config.toml
num_hidden_layers = 8
hidden_size = 192
hidden_act = "swiglu"
router_score = "sigmoid"
normalize_top_k = true
routed_scale = 1.41
balance_bias = true
router_cosine_scale = 20.0
router_bias = true
vocab_size = 16384
norm = "layernorm"
norm_eps = 1e-06
tie_word_embeddings = false
optimizer = "muon_variant"
Below are experts of layer 4 (counted from 0) of a mixture-of-experts language model. Rows are named down (a neuron's output weights, with its number) and show model dimensions 0-191. Each number is 200 + 30 x the weight over its row's rms, rounded and kept within 0 to 999.
Before each expert's rows: "comes before" lists some tokens at least twice as common just after its tokens as in all text. This comes from a sample of Wikipedia text that the model never trained on. Tokens count by the router's weight.

# expert 0
comes before: " to", " in", " by", " the", " on", " as"
down8,200,214,259,159,207,218,208,204,243,161,221,229,191,187,264,148,163,205,232,211,168,215,168,171,158,202,211,164,178,253,259,222,254,175,137,201,219,191,149,214,156,285,177,247,181,175,185,220,171,187,218,162,188,210,253,195,181,221,196,193,192,204,255,161,186,189,191,179,207,221,197,241,184,193,228,208,250,190,218,179,212,229,193,151,167,205,170,143,210,225,215,191,139,174,209,193,207,181,190,207,213,205,253,183,258,167,200,272,211,222,156,189,172,195,197,217,173,182,196,160,239,216,123,209,185,237,189,162,176,165,214,209,181,238,253,184,212,177,214,183,149,210,201,177,245,175,194,191,255,269,162,250,201,182,174,210,192,179,197,203,200,160,205,249,178,199,176,219,192,192,221,179,147,188,237,209,271,201,191,180,243,228,231,229,192,217,198,189,164,208,184,226
down9,223,183,247,211,226,197,177,190,205,195,163,215,188,225,177,191,208,202,236,214,216,202,177,223,158,151,187,226,149,187,241,228,226,170,192,192,178,261,163,198,192,252,180,193,214,139,227,237,208,154,202,147,198,195,190,150,234,213,182,161,147,234,190,160,173,184,139,181,237,147,215,216,250,214,254,218,205,217,183,165,222,238,230,189,199,237,161,192,154,216,156,143,212,216,183,217,246,173,178,168,235,225,224,281,239,211,186,218,200,223,143,190,154,227,186,222,201,204,135,192,170,206,183,167,254,222,182,231,204,188,192,178,192,225,231,209,236,232,155,179,158,198,176,178,239,225,206,244,172,202,181,195,214,188,202,201,125,208,217,236,216,194,198,219,183,128,215,224,205,251,197,232,158,194,206,255,165,236,205,220,249,165,160,230,192,158,213,190,212,204,251,225
down10,139,168,188,154,239,232,239,249,186,183,116,181,178,226,215,188,190,246,194,225,152,182,225,202,235,216,239,233,197,191,208,225,271,210,230,219,216,218,122,254,255,172,171,195,202,174,210,195,184,208,188,231,206,187,188,152,188,186,222,225,178,208,204,196,194,176,213,236,212,192,192,160,209,156,161,246,173,233,195,158,179,173,221,193,223,216,145,149,223,223,161,220,144,210,243,231,222,199,193,204,166,183,188,238,230,237,214,221,110,231,247,196,168,166,216,150,209,204,236,196,229,242,167,178,220,212,195,223,214,181,185,230,207,246,157,163,235,208,186,159,182,199,152,260,206,258,212,215,216,184,166,193,207,215,228,208,184,164,211,184,215,186,193,189,203,199,242,244,218,179,214,187,209,148,242,138,209,198,186,213,203,235,186,117,196,236,160,212,186,178,183,199

# expert 11
comes before: " ", "\n", " 0", " 1", " 4", " 3"
down8,255,223,251,198,256,161,291,142,193,216,242,210,206,137,188,200,222,195,277,247,198,196,142,243,157,228,168,170,229,251,177,247,176,216,210,145,205,194,202,187,203,216,190,190,203,229,188,189,148,227,176,168,201,206,161,195,161,246,230,203,172,225,179,163,165,195,190,210,153,175,158,230,209,213,207,168,210,214,194,238,205,200,186,229,235,240,201,196,215,246,224,192,168,151,222,219,190,220,186,195,232,243,172,184,186,168,172,207,192,202,246,209,211,175,195,203,160,209,215,233,184,201,178,152,182,188,219,204,237,177,218,170,197,143,200,137,192,191,176,221,187,221,158,182,219,156,203,238,108,168,202,216,208,265,243,209,206,204,219,223,194,200,161,197,186,203,217,232,187,196,209,133,165,204,197,182,242,145,222,163,250,179,211,208,220,212,201,208,213,192,200,281
down9,163,198,199,182,266,185,222,224,197,160,245,221,188,202,204,219,224,217,222,183,186,119,183,209,184,175,224,223,214,215,215,250,216,188,188,200,233,126,226,222,196,174,150,189,215,252,186,231,223,187,218,183,161,150,183,181,241,209,189,178,157,233,227,195,180,249,222,216,204,209,185,205,233,178,191,198,179,229,188,175,212,162,215,198,205,159,243,172,207,164,187,205,165,228,237,178,166,207,207,205,226,195,182,203,203,263,185,228,230,159,176,250,152,193,214,186,210,174,216,182,190,203,233,247,171,195,176,222,191,233,179,183,179,244,178,170,167,145,170,189,263,185,210,217,169,197,198,159,199,251,196,180,183,166,158,219,241,213,176,212,217,188,145,225,222,215,157,183,229,205,227,197,130,176,303,200,154,151,248,146,253,201,249,226,178,247,159,254,249,181,198,213
down10,225,185,211,208,203,217,200,177,199,152,264,175,272,214,191,208,181,178,211,177,189,201,219,185,267,249,164,179,232,209,212,194,151,212,212,173,195,202,219,205,186,178,246,221,153,142,210,199,229,156,199,158,180,188,185,228,176,214,173,172,207,178,242,215,155,233,242,167,211,213,197,228,175,206,219,184,236,185,234,183,176,185,189,138,210,186,256,142,222,166,238,153,206,170,208,193,196,190,234,182,195,132,225,195,243,215,272,173,158,222,186,198,203,199,203,203,180,168,202,192,149,252,244,206,138,161,147,202,178,191,213,196,265,211,239,219,203,267,212,192,208,234,165,230,214,185,205,183,192,160,188,180,183,144,239,181,201,201,191,147,199,225,205,181,207,213,216,246,245,233,187,186,251,228,224,158,195,178,181,247,187,162,254,211,207,228,223,236,186,140,151,261

# expert 9
comes before: " of", " was", " is", " were", " had", " he"
down8,165,227,210,199,164,172,172,206,231,207,187,223,218,216,207,208,160,178,144,183,200,173,227,188,245,236,172,188,164,218,226,175,196,239,165,165,161,158,228,210,219,110,187,169,162,184,234,175,230,177,240,296,216,204,210,215,193,187,163,195,190,255,235,189,221,190,199,216,183,170,248,223,206,228,210,234,250,168,130,190,229,179,234,160,166,191,175,147,236,208,228,168,179,172,215,209,218,193,171,231,196,241,231,205,222,216,205,170,211,194,183,258,229,215,174,186,204,228,133,230,196,187,187,168,153,195,216,247,181,228,184,233,181,235,167,240,273,158,188,222,233,220,210,218,175,235,200,205,223,216,225,186,257,189,221,216,131,203,174,233,166,144,230,201,208,185,168,181,243,189,257,205,208,181,205,171,246,142,182,185,218,175,201,168,199,209,237,208,137,201,197,184
down9,172,206,197,173,183,211,232,241,175,191,184,177,235,191,156,185,272,156,186,196,201,167,212,235,170,186,150,210,166,155,189,178,147,220,160,177,175,185,203,204,220,122,264,210,282,204,218,200,233,210,214,156,202,240,162,205,248,254,219,210,195,224,174,205,247,184,221,252,214,194,201,223,216,178,209,219,209,218,226,197,209,201,208,195,220,207,151,233,175,139,236,140,184,208,145,194,162,218,180,207,227,185,180,216,242,199,256,175,149,182,160,156,220,231,232,201,201,205,193,175,231,237,216,143,217,272,200,163,268,163,223,218,227,185,194,160,217,187,129,208,185,195,227,167,169,222,225,205,201,196,170,247,178,228,197,200,224,193,212,207,233,197,217,163,186,168,196,214,233,198,206,214,151,247,236,252,171,198,189,250,168,218,123,208,223,171,205,188,209,190,201,174
down10,208,208,205,210,237,234,186,148,147,176,213,186,210,186,238,189,155,164,241,188,194,154,204,174,175,188,169,208,168,184,167,251,180,194,258,175,269,226,192,164,159,219,207,214,183,190,219,238,218,252,193,115,197,210,208,192,257,174,175,223,213,217,175,157,237,143,187,157,248,179,156,145,178,177,197,190,174,189,226,217,243,204,208,222,223,227,213,194,243,238,209,149,226,240,201,178,207,199,216,183,185,218,201,213,168,193,204,219,230,215,240,195,114,223,223,170,195,214,172,233,248,142,207,165,190,185,237,165,170,161,219,204,198,243,225,181,209,262,226,183,141,212,201,247,229,199,209,224,197,208,234,165,220,160,213,159,213,196,213,276,183,181,177,255,207,236,188,236,183,211,184,201,182,217,230,198,142,177,192,248,177,167,217,250,169,225,159,201,186,215,167,228

# expert 15
comes before: " |", "4", "3", "6", "8", "7"
down8,197,197,185,172,189,179,203,253,208,197,182,183,210,222,185,199,236,203,155,137,214,231,185,193,209,191,186,165,234,211,181,201,211,188,178,169,230,239,173,198,255,197,228,184,229,198,182,213,185,240,207,209,199,185,236,267,224,218,179,223,218,261,186,237,169,217,220,185,207,205,221,163,179,182,161,198,143,169,217,225,217,180,200,191,160,146,229,269,208,190,249,229,193,159,193,138,171,227,160,258,208,169,167,159,133,184,204,213,236,172,120,173,205,174,226,196,240,189,237,168,180,197,230,147,170,141,194,258,182,154,192,195,218,252,247,193,253,137,206,159,212,240,254,220,204,146,213,233,172,203,210,207,240,199,223,154,191,250,211,195,236,246,202,205,191,228,185,227,184,182,238,184,227,238,199,185,183,154,221,232,189,168,187,214,172,197,135,213,243,205,193,202
down9,200,155,171,200,193,214,150,190,247,272,214,213,238,173,204,201,161,141,210,236,185,218,269,165,145,210,254,178,232,151,201,177,227,189,171,192,237,178,269,227,181,177,251,201,198,184,182,182,223,123,201,145,197,193,211,213,169,191,177,180,117,162,187,225,229,199,226,209,180,245,184,203,236,198,206,232,223,255,188,263,162,163,214,193,176,243,202,169,175,175,188,180,255,199,220,159,189,252,178,179,218,233,251,191,206,169,198,182,191,240,239,176,185,202,184,164,203,174,230,253,197,231,179,163,230,186,213,198,168,290,239,204,215,204,221,194,207,210,180,260,192,159,198,235,195,225,221,166,177,204,209,211,237,149,182,196,229,236,145,145,170,215,197,198,208,177,140,225,203,204,171,222,203,211,170,189,237,173,203,165,188,205,203,188,178,186,220,211,217,200,222,226
down10,188,174,162,177,220,224,162,181,201,237,141,228,204,191,203,165,200,198,230,202,175,145,149,221,208,145,233,194,225,175,207,194,142,209,240,188,228,178,212,195,253,212,200,180,191,204,176,264,182,228,221,151,199,193,187,172,191,138,226,189,199,162,217,195,187,196,141,178,209,245,210,204,210,182,195,188,196,208,203,157,135,254,186,179,220,143,208,217,200,211,199,199,225,208,192,172,196,239,251,190,186,215,172,168,214,128,223,182,187,219,251,206,188,262,220,193,237,212,218,241,173,212,257,135,239,202,144,214,159,202,219,216,235,208,220,186,231,176,261,131,208,125,215,290,191,188,166,175,196,202,195,212,261,208,223,192,215,178,214,203,213,171,197,222,169,198,226,245,146,200,181,222,230,223,190,246,216,237,209,202,230,148,228,225,202,218,241,178,184,150,222,223

# expert 7
comes before: " |", "\n", " ", " 0", ";", " 1"
down8,196,206,167,216,167,244,158,163,136,217,172,240,249,215,132,227,259,217,186,261,201,206,237,237,204,253,208,161,206,219,187,211,227,222,190,246,167,198,181,183,215,265,198,209,219,186,239,159,193,168,179,177,222,218,145,178,212,155,176,154,193,241,222,237,175,200,186,231,207,247,132,211,216,203,176,243,185,173,218,175,160,222,179,170,155,212,223,202,249,194,224,174,234,232,98,214,182,233,155,173,173,196,212,156,204,146,257,188,209,216,198,207,154,253,191,217,188,236,203,228,221,200,234,182,195,202,150,170,227,177,206,183,185,174,214,224,172,186,194,276,180,195,205,230,190,162,168,175,201,238,205,209,214,234,223,161,174,191,152,232,229,198,198,171,164,209,174,213,217,192,214,271,164,218,211,205,184,223,173,209,176,174,245,208,190,203,188,182,196,206,206,260
down9,274,159,199,176,196,222,189,217,203,218,191,187,219,178,189,232,218,251,226,174,200,172,177,220,259,182,210,184,258,233,193,196,193,233,211,180,151,266,175,188,214,208,194,187,168,223,187,226,151,213,223,181,218,145,237,191,203,226,245,156,194,216,166,183,180,205,194,220,166,183,196,182,170,231,179,187,214,165,214,293,164,191,174,181,200,217,196,261,169,145,180,182,208,172,209,207,155,201,224,175,230,199,178,235,192,230,220,184,189,187,218,166,224,176,199,164,150,196,225,225,206,118,170,240,201,150,175,217,216,162,262,244,176,240,199,192,209,172,215,168,197,210,201,213,259,193,212,166,196,185,190,200,192,174,252,209,208,199,100,220,148,170,182,193,213,211,196,207,228,182,226,194,220,243,240,148,193,231,271,180,181,198,175,271,229,199,155,229,201,251,225,173
down10,199,198,148,170,239,164,191,191,246,198,214,163,176,233,182,207,225,235,169,196,183,183,187,203,231,178,223,199,186,181,233,176,213,208,234,178,169,177,228,169,120,197,198,132,161,259,181,199,224,198,207,168,266,211,227,197,199,188,211,208,179,193,173,172,227,235,189,196,153,209,198,198,240,186,201,147,166,221,207,267,184,169,170,175,192,224,216,220,247,177,181,186,216,170,219,181,214,245,209,156,193,240,125,151,205,181,187,222,175,191,188,171,250,217,167,212,212,226,207,213,141,169,187,188,257,226,221,194,181,220,209,168,232,206,212,165,197,235,214,231,179,198,179,251,214,215,236,232,169,204,205,151,206,194,214,159,216,246,160,210,163,208,216,249,200,203,163,266,189,178,137,200,217,209,298,163,215,178,151,204,204,203,188,246,191,211,234,195,224,268,175,277

# expert 13
comes before: "\n", " The", " He", " In", " It", " She"
down8,172,256,176,186,228,198,168,201,225,202,248,255,193,181,177,176,189,193,200,198,261,223,213,141,191,149,209,156,194,225,184,187,171,204,139,196,273,216,199,190,229,231,143,187,177,192,198,176,242,209,198,199,185,191,262,152,202,151,199,184,182,141,207,194,227,210,295,195,185,202,198,175,188,201,192,216,204,206,246,234,151,201,205,158,176,188,179,183,232,231,233,230,157,239,214,156,253,248,169,221,172,203,191,165,166,224,187,200,152,192,177,188,243,256,174,213,212,173,189,191,213,179,134,226,203,244,184,222,180,189,209,211,175,236,181,199,225,163,197,208,271,198,159,224,195,214,215,205,161,189,226,167,153,149,186,187,209,213,156,184,220,172,194,184,201,237,214,196,156,194,198,272,181,228,216,191,225,255,257,223,198,194,228,162,165,203,251,257,178,242,223,192
down9,217,212,185,183,183,229,228,196,278,208,227,231,248,170,150,165,243,173,190,193,217,223,201,217,158,211,150,243,272,194,193,207,241,202,193,253,196,258,184,203,216,159,127,177,201,178,174,187,189,215,185,177,194,167,213,182,213,163,190,231,189,183,154,218,235,191,221,228,232,155,136,202,215,146,170,177,157,143,239,234,160,194,183,170,174,193,178,201,226,179,230,198,218,192,238,201,180,211,188,178,213,197,186,146,164,189,223,251,235,204,221,239,197,208,238,188,147,233,200,265,207,204,224,147,229,222,188,145,220,180,208,163,150,213,196,215,195,208,178,169,228,225,192,201,244,217,220,204,213,120,204,177,230,218,237,167,197,235,213,188,227,175,149,178,166,233,249,232,212,210,209,156,264,194,209,250,177,160,204,205,226,197,214,153,167,197,156,246,208,212,218,235
down10,161,194,202,222,176,217,227,226,185,200,190,155,248,161,207,142,151,205,226,201,151,191,225,184,179,156,220,229,226,193,184,157,274,232,221,204,182,232,206,168,211,182,181,198,198,202,222,220,239,211,216,214,251,230,222,199,207,191,206,154,236,154,161,256,241,202,240,199,156,235,164,166,165,166,147,219,211,200,255,203,248,171,218,195,161,235,226,196,179,188,140,129,184,202,172,174,202,213,247,227,200,215,156,165,215,166,176,208,234,181,228,188,162,224,210,186,209,217,202,202,192,155,208,218,226,219,203,208,204,206,196,144,199,240,188,212,181,166,168,225,265,186,210,216,210,198,200,216,154,159,214,213,215,227,242,158,225,191,220,187,243,204,218,224,221,212,197,185,119,86,197,217,157,139,213,205,180,225,240,247,272,202,213,209,212,178,227,226,210,171,192,179

# expert 3
comes before: " of", " and", ".", ",", " in", "s,"
down8,202,213,279,184,186,221,220,225,156,153,178,205,236,193,215,156,139,193,162,195,196,184,198,199,237,159,213,213,210,210,222,180,200,213,190,217,208,197,201,249,188,222,212,215,214,220,175,221,204,240,185,220,219,137,211,254,186,206,147,195,193,183,188,249,208,179,159,152,210,182,205,223,144,257,249,156,152,268,232,188,184,207,198,193,247,157,179,135,181,229,214,197,158,207,225,194,232,242,245,186,199,282,216,207,195,229,242,164,194,171,167,198,248,257,185,129,280,196,194,179,179,206,225,196,185,208,130,190,180,231,245,252,168,180,188,173,224,239,232,228,171,242,167,199,169,243,187,209,146,149,154,179,211,211,172,219,193,194,232,235,200,224,242,202,220,230,211,193,208,187,223,210,208,146,191,174,189,162,181,167,182,177,197,192,190,189,218,196,173,208,168,193
down9,266,255,150,261,204,242,205,203,163,194,208,207,189,188,157,210,190,178,132,191,192,190,184,196,224,135,222,210,163,199,269,204,197,199,163,246,202,157,189,232,231,212,159,186,147,158,172,243,201,262,190,210,203,211,177,261,188,219,201,186,201,165,231,208,197,211,199,178,228,230,155,152,180,182,178,220,180,224,182,199,208,194,180,187,187,231,204,221,215,213,242,225,161,182,243,196,188,171,218,199,238,191,186,265,203,238,184,191,237,171,207,171,171,225,181,179,150,227,206,148,207,167,145,170,95,219,206,200,218,173,194,230,211,230,220,200,204,244,231,221,225,298,219,227,202,133,196,205,238,217,197,202,197,194,200,178,185,189,235,250,196,185,187,187,224,162,233,204,224,185,122,245,185,215,211,205,187,195,208,166,253,183,178,161,240,211,198,208,182,218,154,190
down10,195,201,218,225,218,257,208,222,210,197,184,180,228,153,207,225,226,132,227,158,176,203,172,216,178,213,171,163,223,134,182,262,265,199,228,152,210,247,254,254,192,210,183,253,204,188,187,190,223,199,208,228,167,183,158,192,230,210,205,200,134,171,152,226,213,228,168,239,201,175,216,185,222,186,196,185,174,150,227,229,200,208,222,227,229,219,161,150,229,226,190,170,199,235,171,220,150,253,199,210,176,216,231,255,186,166,197,220,195,187,234,196,206,137,186,167,223,200,168,203,229,217,221,201,206,224,272,243,199,233,213,242,111,220,203,210,176,203,226,194,190,163,210,258,218,203,187,145,198,177,252,204,181,169,119,226,203,153,197,202,174,196,190,128,215,171,215,210,200,145,174,180,181,212,176,202,196,200,188,192,238,198,170,238,154,230,219,190,192,232,229,180

# expert 5
comes before: " the", " a", " his", " its", " their", " this"
down8,188,128,180,261,193,235,240,236,162,224,226,258,143,200,205,223,177,216,186,194,190,167,184,232,192,221,248,204,194,195,246,208,208,161,189,215,141,205,223,220,214,214,215,186,183,195,192,185,181,217,225,192,219,182,160,207,189,117,165,229,148,194,210,222,200,151,194,216,174,214,193,186,224,214,169,242,159,189,152,178,161,230,179,221,156,228,246,275,176,213,212,194,209,174,216,167,220,193,205,260,185,196,166,163,204,186,207,214,166,227,222,238,221,160,212,219,197,198,228,252,255,241,237,209,231,224,172,193,188,234,247,188,187,230,114,204,186,168,168,214,229,173,163,209,227,187,182,235,177,215,206,184,174,142,195,175,222,221,240,176,197,205,212,265,231,181,202,191,129,209,167,195,252,167,262,199,208,160,173,163,169,216,249,169,164,200,208,256,228,183,208,183
down9,210,149,202,202,231,218,202,198,171,183,132,213,241,215,132,192,251,183,135,205,129,189,175,205,257,216,191,196,229,164,168,240,219,177,220,206,200,243,228,207,223,208,190,184,193,177,210,184,210,205,274,181,123,150,173,201,179,163,162,173,222,177,241,226,188,199,176,258,163,262,196,263,218,209,226,241,195,214,204,223,192,204,220,182,215,174,145,158,218,176,249,186,174,200,244,220,195,137,209,197,186,189,180,222,200,160,243,204,176,215,186,200,193,248,180,191,207,138,143,222,179,222,180,173,186,198,208,208,191,200,175,183,190,284,272,179,216,200,171,200,177,218,213,199,197,211,163,247,228,253,218,153,212,201,160,172,221,240,196,238,173,211,212,224,195,175,186,244,211,189,255,197,161,218,204,222,243,151,174,217,215,206,188,261,178,182,204,200,223,211,163,208
down10,157,235,250,137,187,219,227,165,247,236,155,214,167,224,206,139,179,171,210,198,214,245,216,227,207,203,244,229,159,181,157,195,189,170,199,214,210,233,211,217,207,203,222,190,208,196,183,161,199,212,160,196,214,224,184,172,187,112,158,165,233,221,251,184,209,174,168,172,222,182,214,243,204,146,144,200,231,224,206,170,217,199,211,195,216,196,147,228,201,193,172,219,238,216,217,195,192,201,150,205,214,232,190,194,227,257,187,201,247,215,202,164,148,212,215,220,205,193,195,214,205,243,255,221,148,242,207,141,200,237,131,240,218,221,205,181,165,213,183,170,165,221,254,219,179,192,116,244,208,205,179,225,234,219,130,190,228,156,234,204,212,219,218,187,195,226,216,158,175,221,217,228,173,150,242,188,265,166,188,191,234,239,201,251,171,194,202,213,167,182,199,155

# expert 1
comes before: "-", "|", "\n", "The", "=", "In"
down8,165,238,222,193,235,188,228,218,201,212,247,151,177,244,196,209,273,182,184,139,167,199,186,203,150,191,213,237,201,189,211,167,235,188,208,159,209,235,143,207,246,197,210,182,244,159,252,150,187,208,203,186,207,195,180,193,210,225,185,162,163,195,219,220,160,200,267,181,183,196,167,183,196,165,254,213,193,224,175,213,184,206,169,248,180,207,167,209,137,214,214,213,196,197,181,286,220,170,234,176,149,221,196,239,233,128,199,157,257,163,185,176,235,194,202,163,158,198,183,222,217,197,189,243,205,160,211,273,203,184,209,220,204,224,217,202,229,221,166,141,200,156,155,186,160,270,207,247,163,193,200,206,144,270,193,157,168,191,235,191,232,227,181,209,169,166,197,235,230,204,214,202,187,167,206,239,187,220,147,230,212,184,227,239,210,199,197,209,187,204,199,230
down9,186,178,190,217,236,230,222,224,210,193,234,184,241,222,187,143,248,219,174,162,179,191,191,149,231,180,164,222,185,162,252,193,237,218,238,217,239,230,238,197,165,201,249,149,270,196,189,188,182,181,158,205,239,156,215,180,208,181,143,190,233,228,174,146,213,126,200,198,173,181,175,149,224,180,198,167,181,167,219,187,226,170,179,243,176,169,220,172,196,233,213,185,291,246,228,225,132,214,188,243,164,198,228,187,166,215,246,193,232,229,149,193,197,171,207,232,249,206,175,172,148,179,209,219,201,193,196,246,239,190,204,184,222,214,208,213,208,249,208,173,191,171,163,229,199,225,189,187,170,156,266,207,237,251,201,168,226,211,195,185,157,152,228,150,224,165,256,164,156,226,196,173,189,206,180,233,216,230,166,198,220,219,212,203,243,210,182,209,198,176,195,214
down10,242,206,215,204,165,150,255,176,193,181,220,186,191,212,178,150,207,171,140,231,151,231,198,220,235,183,201,196,182,214,216,205,190,217,258,193,206,184,207,173,179,151,247,157,187,204,198,252,185,158,194,211,144,234,262,210,197,166,162,251,225,204,149,238,187,236,193,237,255,192,198,165,205,195,232,175,166,215,203,182,219,183,226,136,229,206,201,191,181,193,176,161,146,198,227,219,207,172,265,196,186,195,194,213,166,284,232,189,140,237,234,156,247,226,185,164,217,209,171,179,218,193,242,232,156,160,173,173,243,170,158,240,208,221,202,245,192,216,188,215,157,214,198,228,179,186,225,191,228,224,201,185,194,153,169,183,227,197,234,219,246,266,218,264,235,215,197,168,134,212,223,255,199,193,196,215,191,228,228,178,153,187,201,195,153,183,164,200,196,166,197,206